Experts of a small language model.
Size: 18 layers, vocabulary 14523.
Experts: 8 experts in each of 9 layers, 112 SwiGLU neurons an expert, 2 picks a token.
Training: a variant of Muon for the experts, 284M tokens, 4339 steps.
Below are experts of layer 14 (counted from 0) of a mixture-of-experts language model. Rows are named router (the router's row for the expert), gate (a neuron's input weights, with its number), up (a neuron's input weights, with its number), down (a neuron's output weights, with its number) and show model dimensions 0-223. Each number is 50 + 15 x the weight over its row's rms, rounded and kept within 0 to 99.
Before each expert's rows: "raises" lists some tokens whose logits its average output raises strongly, later layers aside. This comes from a sample of Wikipedia text that the model never trained on.

# expert 7
raises: " R", ",", " T", " S"
router:62 50 49 62 56 48 67 72 52 53 54 24 67 31 53 18 72 64 12 67 52 63 65 57 41 64 61 35 64 54 42 49 29 64 45 55 54 57 45 77 21 47 60 51 66 51 12 37 52 33 32 15 43 68 62 70 43 41 36 30 73 64 54 33 39 38 75 54 40 59 51 55 57 79 70 56 43 64 39 56 60 59 31 64 58 67 63 43 33 49 54 40 55 23 60 50 59 27 57 24 42 41 67 54 57 28 57 62 68 51 41 45 73 41 54 39 25 49 63 48 63 28 66 48 64 43 23 64 43 54 55 38 45 59 49 49 47 53 24 34 62 62 25 41 62 27 46 64 04 27 58 61 46 47 38 39 38 40 58 29 22 15 56 65 45 31 35 46 63 44 54 64 48 28 48 39 55 54 35 27 72 62 81 50 43 67 45 84 54 54 58 89 71 42 47 16 67 58 64 61 47 24 57 69 77 52 69 58 36 44 64 48 44 59 51 42 57 40 38 48 37 50 40 55
gate0:63 82 66 56 52 28 44 64 33 42 36 59 32 58 47 43 45 18 75 70 57 33 29 60 65 47 57 45 52 23 62 33 55 66 44 64 43 42 38 36 08 42 85 43 54 74 38 65 43 63 39 72 30 50 61 47 69 72 35 36 56 49 49 75 27 39 33 40 50 33 62 41 46 46 64 63 56 66 64 42 54 54 64 54 63 46 49 27 49 45 47 43 38 55 60 49 49 59 58 46 58 49 29 42 57 49 25 56 69 34 76 81 43 46 61 32 57 51 73 35 43 63 29 65 47 53 42 66 61 51 60 53 47 82 47 28 33 61 39 51 45 52 66 29 63 24 21 26 41 64 49 44 40 55 47 45 48 46 68 46 58 55 49 59 65 47 41 21 50 78 40 48 49 58 73 57 21 24 44 99 75 30 63 64 42 55 52 57 59 32 54 45 49 56 19 21 22 65 49 71 46 51 37 74 44 71 53 67 37 48 36 76 61 69 60 27 24 69 58 66 52 64 44 56
up0:37 58 53 70 54 86 49 73 49 55 31 57 47 57 65 45 33 75 48 28 56 74 33 55 66 52 43 45 68 60 50 36 55 28 51 50 61 10 70 24 49 46 45 50 61 43 61 19 43 66 39 56 47 75 56 52 64 71 40 57 52 29 49 24 54 46 48 43 46 27 52 62 54 73 67 69 46 40 78 34 65 32 61 59 42 13 38 47 73 55 49 23 30 39 21 46 48 42 42 50 36 45 62 40 60 47 35 63 36 67 16 51 22 76 42 76 57 47 21 62 34 42 57 52 42 65 54 36 59 65 50 58 57 71 50 67 56 32 64 45 53 25 71 51 36 42 55 32 55 70 60 53 37 60 62 66 46 71 54 49 60 41 89 52 70 56 53 59 46 27 69 50 50 68 25 42 57 54 64 30 50 37 24 17 46 34 56 52 63 75 75 55 52 15 51 41 27 25 61 77 50 64 41 49 40 68 53 36 69 42 51 43 34 49 50 31 68 52 34 19 33 45 53 71
down0:44 48 26 47 51 35 54 51 53 47 60 42 74 53 42 69 32 53 33 33 45 67 65 63 63 46 79 41 66 53 41 87 41 31 44 55 68 62 60 51 50 39 42 56 34 37 43 53 50 51 56 23 43 32 55 49 33 46 42 37 61 25 41 55 52 46 67 28 57 53 58 46 83 54 68 85 50 38 27 75 54 54 22 48 74 53 43 38 50 35 57 48 65 23 63 49 53 51 23 24 38 33 57 66 21 71 64 50 55 50 55 51 75 44 48 29 45 33 63 58 37 58 42 32 47 72 77 40 59 35 48 84 82 54 51 24 54 65 30 53 31 37 50 38 59 55 41 62 79 43 45 34 72 41 50 72 52 53 70 66 50 63 36 49 28 30 40 70 48 54 51 42 44 39 55 12 44 75 90 56 31 57 32 32 24 65 59 54 42 51 27 84 50 46 71 51 47 66 63 40 35 24 29 28 57 19 54 70 59 58 71 59 47 61 63 44 64 21 63 51 54 35 67 42
gate1:57 85 31 73 89 50 39 39 68 58 53 18 72 36 60 50 58 52 40 48 57 47 49 60 48 67 75 60 36 46 35 58 52 59 45 60 34 71 67 58 00 55 64 66 14 50 32 53 66 67 79 44 57 45 49 36 33 54 44 62 52 72 66 62 38 46 21 85 65 54 21 49 75 30 54 57 61 58 42 58 41 57 47 47 24 36 41 63 53 34 78 31 32 35 47 68 45 66 56 41 70 21 51 11 54 51 49 70 39 74 65 67 37 36 77 51 53 27 53 39 52 24 43 65 39 36 56 56 40 38 57 03 49 71 42 38 57 46 57 37 77 54 40 64 37 54 45 62 16 56 45 38 52 44 49 47 54 51 58 53 28 43 68 45 77 54 44 62 35 77 54 55 18 35 31 52 35 40 52 41 42 47 52 51 65 53 59 69 38 66 60 69 63 38 51 37 38 68 42 46 67 35 45 65 44 63 63 55 59 57 60 35 52 59 35 54 61 43 31 63 30 47 30 41
up1:23 39 51 49 54 53 32 57 57 44 42 54 55 63 65 35 45 80 69 37 55 38 46 27 43 65 44 57 46 37 35 36 67 45 72 17 45 49 59 24 53 56 51 45 43 23 36 65 30 81 45 74 52 39 43 27 60 47 50 97 58 56 50 67 66 60 42 63 46 47 46 46 16 53 37 37 30 38 47 49 21 65 42 35 47 71 46 23 19 44 69 37 35 64 46 53 31 81 51 62 49 43 51 66 47 65 64 55 80 32 09 70 51 69 30 60 50 38 75 50 38 66 42 46 60 74 44 35 72 57 58 58 52 73 60 60 32 70 40 52 47 56 17 53 52 56 52 56 55 28 65 63 41 45 65 59 64 61 56 43 60 67 34 37 45 50 59 39 52 71 42 59 43 63 40 48 55 48 28 23 49 36 58 51 57 29 75 73 42 72 32 62 46 68 74 45 43 48 48 56 34 37 53 45 30 59 28 56 20 52 52 35 94 87 47 51 50 67 68 50 56 38 19 44
down1:49 49 53 38 44 67 34 60 76 79 33 36 59 66 80 56 60 52 40 42 49 52 51 69 67 36 50 43 46 26 55 85 33 49 34 32 50 41 65 36 61 78 51 41 54 43 41 47 21 33 45 23 45 68 74 50 77 58 38 48 15 67 35 44 57 25 53 48 26 46 54 17 45 47 56 38 26 57 50 55 53 44 56 59 76 24 63 45 30 54 55 58 30 24 65 35 60 56 66 49 32 30 65 65 45 43 78 57 68 40 53 04 56 52 51 38 43 41 66 59 40 49 58 48 33 51 22 57 44 27 36 64 59 53 57 55 18 72 56 76 55 42 44 17 47 34 57 77 68 13 43 44 47 38 46 84 63 63 52 56 40 61 30 62 58 54 62 45 69 44 53 74 78 37 51 55 44 67 69 60 41 54 53 69 54 65 53 44 42 80 73 50 68 74 55 45 56 43 52 19 51 43 57 53 35 33 81 43 46 41 67 48 55 64 59 36 52 28 26 32 33 44 48 43
gate2:64 30 34 48 52 57 34 22 43 43 69 29 62 30 40 29 48 18 80 61 33 59 63 37 28 38 63 77 42 46 65 48 57 83 41 45 42 59 29 47 28 53 69 35 64 41 33 37 53 50 37 46 68 71 48 23 46 69 29 47 69 46 61 27 35 30 45 32 31 86 55 46 51 72 82 58 43 64 64 59 45 33 58 54 23 80 30 51 37 52 36 87 68 57 51 64 36 57 86 59 36 61 36 38 75 62 45 84 60 64 62 37 26 35 27 58 44 65 33 63 44 34 59 58 30 66 45 49 25 89 59 44 39 34 42 78 30 82 13 52 49 40 51 36 54 51 39 65 50 49 47 56 54 58 41 25 56 63 71 32 59 53 39 40 64 52 53 53 57 61 56 20 48 54 57 60 68 39 55 39 53 62 40 38 63 48 73 61 54 41 50 64 27 41 61 53 50 32 45 63 49 53 44 43 57 60 60 46 54 55 56 21 50 55 28 45 33 40 62 57 41 63 70 55
up2:34 69 33 52 57 42 36 45 39 78 34 58 33 13 48 85 37 48 53 44 38 72 41 36 40 37 64 51 43 64 56 41 33 46 75 55 68 27 45 48 37 36 19 43 12 44 41 57 49 82 29 55 62 61 68 68 52 60 46 48 77 50 28 72 35 40 55 53 64 26 56 62 40 41 52 52 22 81 44 52 84 39 56 46 50 42 84 18 27 58 60 49 67 64 58 45 49 73 29 68 23 36 42 44 83 52 64 54 34 38 58 44 47 34 42 58 35 24 78 57 49 48 59 68 55 32 55 53 50 54 33 41 61 56 56 67 46 68 39 58 65 65 62 45 66 51 38 69 51 27 36 37 57 83 40 52 35 45 70 63 84 33 30 35 42 37 35 30 40 75 24 57 35 59 56 41 59 52 29 47 39 49 77 82 31 50 40 63 51 47 74 49 46 36 78 60 66 42 79 53 50 62 56 52 51 58 42 51 35 55 50 42 34 70 40 52 51 52 44 43 39 32 28 57
down2:41 27 61 43 33 37 55 80 66 47 54 40 53 40 60 52 64 32 27 42 38 60 14 60 54 71 38 74 56 51 51 40 63 62 31 70 55 54 60 40 40 17 68 28 62 65 48 45 57 84 52 58 54 60 53 61 64 56 59 45 66 47 52 78 87 45 58 69 85 44 61 36 33 39 62 51 35 38 59 32 63 50 44 60 53 45 64 40 45 77 58 50 60 36 60 28 43 63 33 54 54 56 47 42 52 36 49 46 19 54 65 23 52 40 51 26 42 61 43 41 26 49 67 75 41 83 49 31 51 56 42 84 25 72 41 82 37 54 39 64 55 54 61 77 32 71 51 73 50 19 34 38 47 52 73 72 63 80 27 55 66 55 38 53 65 57 58 48 44 55 39 39 38 47 34 45 41 10 29 65 36 31 30 68 57 65 51 32 23 62 57 62 59 54 35 44 30 82 52 54 65 68 39 35 50 59 38 52 50 39 53 50 47 37 46 27 60 51 39 24 31 24 44 36

# expert 2
raises: " ", " (", "\n", " —", " T"
router:52 61 52 49 48 55 82 46 59 63 48 35 56 39 51 10 46 48 42 64 73 41 52 57 74 59 54 37 78 39 49 36 37 71 50 43 50 30 32 56 39 63 51 36 34 59 45 69 79 54 35 30 39 61 48 56 31 11 56 41 81 29 41 39 36 47 52 40 56 66 52 49 40 41 42 42 28 67 57 42 62 19 60 69 51 42 58 22 45 48 48 36 59 30 49 54 59 22 48 55 43 41 72 65 58 37 54 15 51 70 25 29 79 46 72 70 73 23 43 48 52 40 32 42 92 41 47 40 34 92 53 71 33 73 34 48 46 57 32 62 57 46 66 34 48 45 40 47 33 33 45 86 29 26 52 46 50 82 64 39 38 38 50 73 52 32 60 52 51 32 60 45 38 32 38 54 51 23 67 55 39 41 59 50 52 68 77 67 52 81 51 68 37 50 40 60 69 61 54 49 42 34 42 55 71 68 46 32 67 33 68 63 29 33 47 50 43 52 43 61 21 50 36 58
gate10:57 64 52 62 57 53 31 53 51 51 56 46 41 54 80 62 66 33 44 55 85 41 45 78 43 36 36 61 45 20 62 28 42 53 60 35 55 55 43 62 67 80 42 55 30 67 59 71 43 69 43 34 65 41 22 33 76 34 44 47 29 21 71 44 65 28 52 56 42 38 44 58 31 42 42 39 55 47 65 53 56 54 53 57 20 21 60 49 52 54 64 61 33 64 81 48 47 56 52 60 26 74 64 49 49 66 53 37 56 42 54 43 62 29 58 13 12 14 51 64 49 12 37 47 59 71 53 23 67 61 67 44 22 53 33 34 51 21 66 56 76 61 51 46 69 65 50 24 24 34 27 68 42 52 50 33 49 46 77 42 58 34 43 49 47 40 74 47 40 61 60 57 51 45 50 41 65 50 81 39 37 63 66 35 49 69 56 69 53 14 49 51 57 40 79 41 87 46 57 52 65 58 71 69 56 61 34 57 45 77 36 47 58 60 42 54 58 42 37 29 40 48 46 55
up10:66 53 57 68 54 39 51 48 63 38 26 51 54 70 51 65 30 53 57 20 43 57 70 47 45 55 62 69 35 29 64 53 20 50 44 43 19 60 34 52 60 52 50 49 52 44 36 56 48 63 92 29 59 56 70 63 72 61 33 53 50 51 45 46 56 50 39 79 61 70 59 28 32 47 55 73 59 44 59 37 47 32 43 61 79 46 20 45 57 44 36 53 69 32 49 40 27 28 51 50 61 89 47 44 52 61 52 57 71 52 79 63 45 62 61 52 24 50 66 47 50 68 30 49 33 48 44 25 51 70 62 48 61 61 56 44 58 51 51 51 35 56 64 86 19 38 37 28 59 43 54 43 50 34 24 65 45 41 46 37 76 75 39 62 44 51 41 78 58 14 38 53 47 83 31 54 48 37 51 36 44 30 84 58 41 34 26 38 64 56 23 35 46 77 41 46 25 43 64 26 50 68 62 62 55 55 70 28 32 80 54 62 49 46 50 66 66 23 25 38 46 67 36 74
down10:51 61 50 24 30 45 25 71 55 76 46 63 65 35 36 39 33 38 76 58 50 37 69 40 38 38 50 31 76 45 30 78 59 58 60 45 42 47 61 55 39 46 37 36 45 45 39 59 48 60 79 60 39 28 78 69 52 36 44 64 51 45 41 50 26 50 21 65 50 24 54 55 37 44 63 64 19 50 34 46 61 69 52 52 48 51 57 43 58 41 42 39 44 23 46 54 46 44 76 46 53 44 57 33 59 47 37 42 43 60 45 55 70 88 52 53 26 82 52 26 43 76 48 56 65 47 53 53 56 60 55 80 73 65 76 58 53 37 25 48 48 48 57 42 28 57 41 47 47 34 79 99 23 60 58 61 51 66 34 63 55 62 43 46 57 34 54 38 55 53 36 33 14 41 77 55 87 45 61 49 20 54 37 44 71 67 64 42 32 30 55 53 43 52 34 45 38 53 42 55 57 41 31 43 61 52 28 58 45 32 58 71 47 24 52 55 33 91 48 37 66 71 41 40
gate11:00 63 58 40 49 33 79 50 34 49 42 61 77 73 58 55 50 26 49 33 52 46 98 69 57 47 53 46 81 37 37 51 35 30 54 37 58 36 50 10 34 57 41 44 46 54 43 80 57 60 44 26 51 46 64 45 46 48 38 76 59 36 57 73 41 61 52 68 45 47 48 38 36 41 41 57 38 48 51 38 50 49 73 50 44 80 58 45 55 63 48 51 58 62 52 78 52 45 48 40 21 70 39 46 34 49 59 43 52 57 38 58 67 28 46 40 66 43 56 60 50 55 62 32 34 62 30 43 46 66 70 55 44 92 56 54 45 44 28 53 24 48 82 50 31 36 31 52 47 39 67 55 40 47 67 53 53 58 66 70 37 34 68 61 58 85 37 67 59 53 36 76 43 40 63 58 26 46 53 35 37 46 53 54 48 19 68 72 62 67 36 00 35 71 38 37 76 29 46 57 38 65 44 32 42 61 40 75 69 27 58 64 56 54 28 49 53 58 37 29 54 54 39 42
up11:61 49 19 70 20 40 53 74 54 42 45 29 40 31 52 46 60 57 39 40 74 54 67 44 62 37 37 54 33 40 56 56 51 21 52 44 48 58 54 63 46 59 20 44 40 42 66 57 60 57 65 42 42 44 89 57 54 36 48 75 64 20 46 33 44 42 50 49 46 64 39 43 75 24 81 21 52 44 48 40 50 61 40 56 66 37 76 52 27 68 67 38 45 60 67 59 25 52 54 34 74 19 40 26 58 19 45 60 47 72 39 33 46 70 45 40 41 46 58 63 36 52 82 83 45 67 81 28 68 62 44 64 66 33 45 33 40 50 66 42 34 88 29 63 39 59 90 39 58 19 63 52 44 59 27 50 56 44 47 48 63 68 62 28 45 42 58 29 36 53 30 55 53 53 55 33 47 63 34 60 38 47 47 63 54 34 50 63 58 59 68 36 69 62 52 75 42 41 58 62 46 55 54 45 60 47 46 53 44 62 68 48 66 47 30 35 98 38 61 50 70 84 41 34
down11:28 61 81 89 52 30 58 51 43 59 50 21 48 74 85 43 47 39 33 55 42 48 80 46 70 45 68 44 62 46 65 53 17 23 42 51 59 35 73 56 49 43 66 45 49 53 40 44 51 34 48 31 58 70 21 48 46 75 33 51 53 53 57 33 42 60 69 37 41 28 58 46 66 33 55 56 21 64 43 26 49 74 80 58 56 44 55 81 54 37 83 60 42 59 58 47 40 44 55 52 68 36 75 42 34 48 65 14 37 39 55 81 56 47 78 55 42 52 50 29 70 44 52 57 88 37 47 41 35 65 45 54 30 48 64 59 48 64 41 48 34 75 86 71 52 48 47 07 67 36 41 78 59 40 41 33 33 45 45 56 42 50 44 49 47 59 52 42 46 29 28 84 40 19 44 59 27 62 56 50 28 57 52 54 50 47 54 35 39 48 54 44 32 37 55 43 69 34 57 54 36 42 34 56 46 50 65 54 80 50 74 68 44 46 31 53 53 27 57 44 47 23 63 53
gate12:51 25 44 51 80 31 63 61 36 54 42 23 29 67 48 43 46 64 58 67 71 49 35 99 55 59 31 78 51 39 40 38 68 59 54 39 13 23 46 64 32 70 33 32 56 39 37 70 65 44 46 38 57 65 25 59 50 44 56 40 64 64 69 41 70 40 34 43 61 46 58 20 23 04 30 31 48 62 60 43 68 57 56 59 35 45 61 53 41 55 63 80 64 39 35 51 68 65 54 59 40 66 69 44 54 76 56 67 45 55 63 57 49 60 39 33 63 36 66 25 52 78 58 63 85 63 61 62 42 38 65 52 57 42 43 60 47 54 65 44 35 46 79 61 40 45 59 09 26 43 70 56 57 65 69 56 54 46 36 36 36 40 51 48 38 71 70 40 62 56 34 43 61 69 30 36 64 71 57 69 31 54 27 40 42 57 66 45 55 51 35 45 51 38 36 42 40 57 44 44 57 33 37 52 80 56 61 50 36 22 53 43 25 79 59 39 41 34 42 50 38 34 64 58
up12:50 13 46 69 12 61 52 41 37 45 43 38 23 50 30 44 47 64 63 59 46 39 31 67 54 39 46 50 68 54 69 61 16 57 41 65 60 39 54 59 67 53 65 59 34 51 40 61 66 35 51 46 32 71 52 63 50 67 63 35 65 45 41 39 47 38 72 50 73 60 52 43 40 38 85 02 43 44 31 56 52 46 44 27 70 43 70 40 88 33 62 53 38 48 52 68 51 51 57 81 58 49 30 66 61 47 71 45 40 54 31 65 38 66 53 76 74 50 48 75 55 64 60 37 16 29 38 46 39 48 53 49 40 73 50 79 30 35 43 50 66 36 15 42 30 78 49 74 49 30 84 44 67 53 73 38 62 51 41 31 56 40 51 51 33 56 67 47 54 44 47 42 39 38 60 60 47 14 79 34 46 10 67 34 56 57 70 52 42 54 49 65 29 36 63 38 42 47 74 70 45 54 51 52 57 42 38 38 53 62 34 51 49 69 72 37 51 54 32 74 50 47 62 60
down12:52 72 42 36 68 67 41 48 66 34 72 63 52 36 78 53 79 61 64 80 51 87 65 39 51 62 65 57 31 66 41 53 49 58 43 58 32 67 48 63 37 48 61 45 43 59 46 41 63 64 54 37 53 37 51 52 38 57 43 33 39 21 80 49 31 59 37 32 40 45 63 50 49 29 58 47 67 74 51 79 48 34 37 49 50 10 44 69 47 51 66 40 47 49 45 40 60 75 26 48 58 63 50 48 57 32 38 34 53 69 56 46 43 69 52 73 68 61 77 34 40 36 48 29 29 58 25 53 57 34 51 25 45 42 56 56 40 26 47 44 42 31 64 55 26 56 32 53 62 31 54 72 30 44 57 48 50 51 42 75 70 63 66 92 59 37 55 57 51 69 57 61 07 23 62 39 44 52 55 23 40 78 33 56 31 41 39 48 76 57 41 67 76 22 55 50 48 75 24 30 45 38 43 28 78 55 30 58 65 40 68 57 28 35 46 56 61 49 21 66 41 51 42 32

# expert 5
raises: "urer", ")", "ida", "ish", " previous", "ine"
router:63 46 47 54 43 34 57 58 52 43 52 50 33 58 68 36 57 41 41 46 39 53 56 54 47 63 59 43 41 58 35 25 34 54 72 78 17 68 30 60 50 53 68 66 56 30 40 48 56 32 56 50 42 34 59 50 49 23 43 44 43 57 43 60 24 47 58 42 78 53 62 46 35 59 65 55 26 54 23 41 59 64 20 65 36 70 59 53 29 22 37 58 55 51 83 43 38 39 44 49 40 39 39 65 44 41 56 52 18 58 56 40 37 40 56 37 45 64 59 53 78 39 75 40 63 57 28 65 45 59 62 54 68 69 52 94 70 21 26 62 55 83 54 45 47 32 65 23 63 19 33 80 29 40 50 72 54 36 72 52 31 39 35 49 45 36 69 35 56 36 43 66 60 44 57 74 67 04 56 50 31 74 42 46 41 48 23 51 57 50 76 58 63 56 48 74 50 79 54 71 63 39 61 59 39 51 72 29 67 40 57 43 58 54 30 34 41 34 22 72 52 21 46 59
gate0:53 71 54 61 49 25 33 72 40 48 63 29 46 33 47 45 42 53 38 52 49 15 43 65 62 51 55 43 51 42 44 69 51 33 53 58 42 49 26 30 49 49 28 71 72 32 27 46 48 46 46 59 47 53 55 76 33 49 59 42 75 31 38 46 43 63 46 39 63 69 52 70 85 58 64 50 44 73 79 57 32 61 23 38 38 49 66 44 70 50 23 42 64 35 60 75 54 77 43 41 84 32 44 45 60 66 48 67 40 64 87 35 48 40 52 49 46 47 65 69 57 31 64 28 26 63 53 69 62 56 33 40 53 57 20 60 23 37 80 43 55 65 33 35 82 61 28 24 54 46 48 65 62 43 62 55 35 46 31 68 58 54 46 60 76 39 65 50 57 60 49 39 51 25 73 41 57 31 39 38 59 70 37 45 26 75 91 21 27 66 56 29 47 49 57 53 79 41 53 54 40 35 40 47 51 42 52 42 38 69 18 50 58 40 17 70 42 50 54 62 62 40 47 32
up0:40 33 37 45 78 46 33 62 41 61 52 65 55 52 47 40 40 50 21 34 45 81 32 45 43 64 44 49 28 80 44 42 62 58 44 38 72 73 39 40 64 73 48 49 44 43 30 41 50 56 34 50 62 64 51 45 27 68 79 31 36 63 66 41 36 44 61 49 15 45 53 64 80 27 48 71 36 83 43 58 39 39 75 37 61 50 50 38 63 54 18 39 43 35 41 51 43 65 50 37 52 52 48 64 44 51 30 57 35 69 56 63 69 66 30 49 63 39 50 29 60 39 54 66 49 65 53 72 40 63 60 64 53 73 72 23 37 67 74 51 19 32 68 41 31 21 56 48 72 46 41 51 50 46 38 63 43 19 55 79 31 41 66 90 54 58 73 47 40 40 61 15 48 51 51 26 21 54 37 47 52 51 43 47 55 22 59 47 65 49 77 41 50 48 77 39 38 61 55 63 54 39 53 32 44 42 12 45 27 59 46 71 42 45 71 48 78 46 46 40 57 44 60 84
down0:23 48 78 58 72 18 39 60 84 50 55 54 46 75 56 53 68 56 69 52 51 48 17 39 48 28 42 49 40 67 74 42 42 46 57 49 55 49 35 34 67 42 56 30 26 54 44 41 49 53 48 51 54 66 26 80 57 42 63 49 76 25 38 32 36 59 40 41 48 50 49 41 51 84 84 41 61 36 37 80 35 44 60 72 56 81 72 38 81 50 52 38 71 22 56 57 71 70 61 52 51 05 59 78 47 59 39 50 45 39 34 65 32 65 36 19 58 39 57 34 64 38 61 41 60 68 56 35 36 46 57 39 56 46 37 19 67 41 52 63 59 47 38 36 57 55 34 08 59 60 58 32 54 27 55 50 56 49 79 65 56 57 53 50 65 37 55 59 42 59 41 37 50 40 76 34 65 59 56 43 48 42 52 64 47 62 51 41 44 52 47 54 33 35 48 59 71 77 51 79 50 56 28 13 58 37 71 58 36 51 58 61 37 44 65 50 57 53 23 61 38 24 29 33
gate1:60 38 54 48 56 22 66 46 57 61 80 72 25 66 39 42 39 66 65 59 55 38 37 54 52 54 53 38 44 39 56 43 47 36 48 63 33 64 57 58 42 72 28 44 40 51 41 52 46 61 59 55 29 70 59 45 79 31 23 56 60 50 29 51 61 48 49 45 48 52 80 45 59 55 60 60 36 66 42 50 60 74 41 10 61 56 74 45 60 38 42 56 26 50 48 33 47 37 40 50 59 73 43 39 69 45 22 32 44 58 69 56 45 54 58 33 54 73 39 53 65 48 49 33 72 61 73 27 62 61 47 59 50 55 67 77 31 54 32 52 56 18 80 50 45 72 64 63 74 24 74 43 21 35 59 33 06 35 53 39 66 67 45 57 43 29 80 42 22 31 79 52 66 58 42 50 42 35 40 49 27 48 26 59 53 34 24 65 44 56 52 27 81 68 39 37 55 68 37 44 67 53 73 28 57 51 56 37 70 26 45 35 57 39 26 67 62 42 42 65 18 70 42 63
up1:29 53 67 23 41 49 30 46 37 41 44 43 51 56 40 37 46 56 57 73 55 39 80 61 44 63 61 58 34 46 79 57 38 40 55 28 64 41 21 39 62 72 55 51 44 66 37 73 49 63 70 52 32 51 45 27 44 51 50 49 20 44 29 60 53 60 23 36 45 66 48 16 59 29 28 65 59 53 42 47 42 55 40 49 73 41 57 47 42 36 69 41 59 53 39 45 84 61 46 47 25 52 59 50 55 49 40 41 59 19 87 36 56 45 41 51 58 57 72 66 54 49 41 62 67 54 55 36 74 32 57 44 74 59 30 54 40 20 49 46 62 69 69 45 49 37 61 63 38 79 29 37 45 62 43 42 61 27 58 38 52 28 62 54 60 94 31 22 70 61 40 27 48 45 53 79 37 33 28 53 34 69 54 52 66 54 42 52 36 75 62 66 71 47 34 66 47 49 69 16 50 30 79 38 68 78 28 43 54 51 60 62 67 86 41 42 84 52 60 46 31 45 37 53
down1:46 36 59 70 51 47 51 52 51 47 50 58 71 40 52 51 60 61 55 49 58 55 37 56 82 44 39 49 42 67 52 47 41 35 50 55 62 77 31 32 71 28 49 47 47 41 68 58 56 49 70 43 14 59 70 57 81 44 56 58 55 63 64 38 71 45 42 37 34 53 60 61 63 62 51 37 65 66 48 29 32 34 60 25 54 73 60 72 29 58 36 68 22 89 42 40 74 17 74 48 61 47 30 24 62 51 49 46 43 38 36 73 39 37 64 64 38 57 50 28 84 47 78 50 45 68 43 49 35 52 71 51 66 80 50 52 25 45 49 49 49 57 57 67 71 62 45 66 37 67 60 54 67 32 55 37 32 50 51 44 48 43 45 16 40 76 76 49 24 45 58 85 68 57 30 28 52 44 25 58 42 48 32 70 30 49 53 41 32 43 50 65 65 31 44 42 23 20 25 49 60 47 45 47 47 28 47 22 68 49 55 68 46 33 09 46 54 32 53 53 16 56 58 66
gate2:52 64 29 67 61 54 49 57 47 83 80 43 67 50 31 57 69 45 48 43 52 42 47 37 78 16 64 35 37 30 54 30 41 90 51 50 71 45 45 44 41 46 73 56 34 44 57 33 53 60 33 24 43 61 76 54 62 42 55 54 54 29 41 49 35 86 73 42 73 44 45 42 82 50 43 54 39 24 50 35 76 40 38 58 53 28 81 34 27 37 65 46 35 54 48 47 36 56 39 46 78 66 46 57 58 61 34 63 79 30 67 76 31 38 53 41 40 56 50 36 65 48 49 43 41 23 43 45 48 56 30 59 48 62 50 47 61 59 41 27 61 40 72 82 37 57 58 62 24 57 38 53 13 32 49 53 65 32 55 63 50 41 36 38 67 69 32 74 55 47 44 71 43 48 50 47 52 38 26 46 69 39 67 33 51 39 49 73 65 40 64 55 66 57 35 81 46 38 34 23 90 43 36 82 46 29 57 19 56 63 54 46 32 51 61 48 41 59 40 57 26 53 52 57
up2:49 72 53 40 20 48 49 54 41 59 47 55 79 63 51 61 71 77 32 56 48 50 64 44 57 48 28 57 44 71 32 52 47 55 68 43 40 61 33 39 40 44 26 56 62 32 43 47 55 69 38 50 67 44 59 27 50 34 33 27 80 37 58 75 64 42 43 39 28 49 47 73 61 28 39 31 56 38 67 55 42 56 56 51 64 27 49 39 60 29 32 50 60 69 29 61 40 47 44 47 70 86 58 41 55 51 48 59 65 54 75 47 67 55 36 31 46 42 75 80 29 93 61 70 25 86 81 92 36 72 59 51 59 33 71 74 68 57 62 55 53 52 46 42 63 21 50 51 84 24 65 51 38 51 54 50 81 27 63 45 52 57 76 43 40 44 56 56 27 44 56 30 40 41 52 49 27 51 59 48 51 37 35 47 49 29 63 54 42 64 28 57 29 43 28 41 37 26 53 52 55 19 46 23 56 30 43 56 49 51 47 58 29 35 46 46 23 34 41 39 36 64 53 34
down2:58 45 64 45 41 55 50 52 72 31 47 43 83 63 56 60 55 70 57 33 60 66 71 77 45 75 80 28 42 54 48 51 66 67 30 38 36 40 45 56 29 45 62 45 39 23 55 45 30 52 28 68 38 53 77 53 38 41 39 38 60 48 87 19 58 61 57 54 52 73 69 53 59 50 30 52 44 31 50 54 44 49 55 76 37 50 37 42 44 68 34 60 51 46 86 29 41 52 51 29 27 51 68 20 38 38 67 38 38 43 23 63 58 64 73 37 70 85 61 53 51 60 60 62 62 55 70 49 24 69 33 29 73 31 54 39 31 44 39 29 65 61 40 46 48 49 70 57 46 72 60 87 56 33 71 44 28 30 50 66 55 60 60 41 23 00 30 51 10 42 38 47 65 61 41 43 54 56 47 61 48 36 53 39 44 35 63 42 44 39 60 51 29 73 43 55 76 54 51 49 46 54 53 51 63 47 39 07 50 52 43 55 50 67 53 65 48 38 43 51 33 58 60 47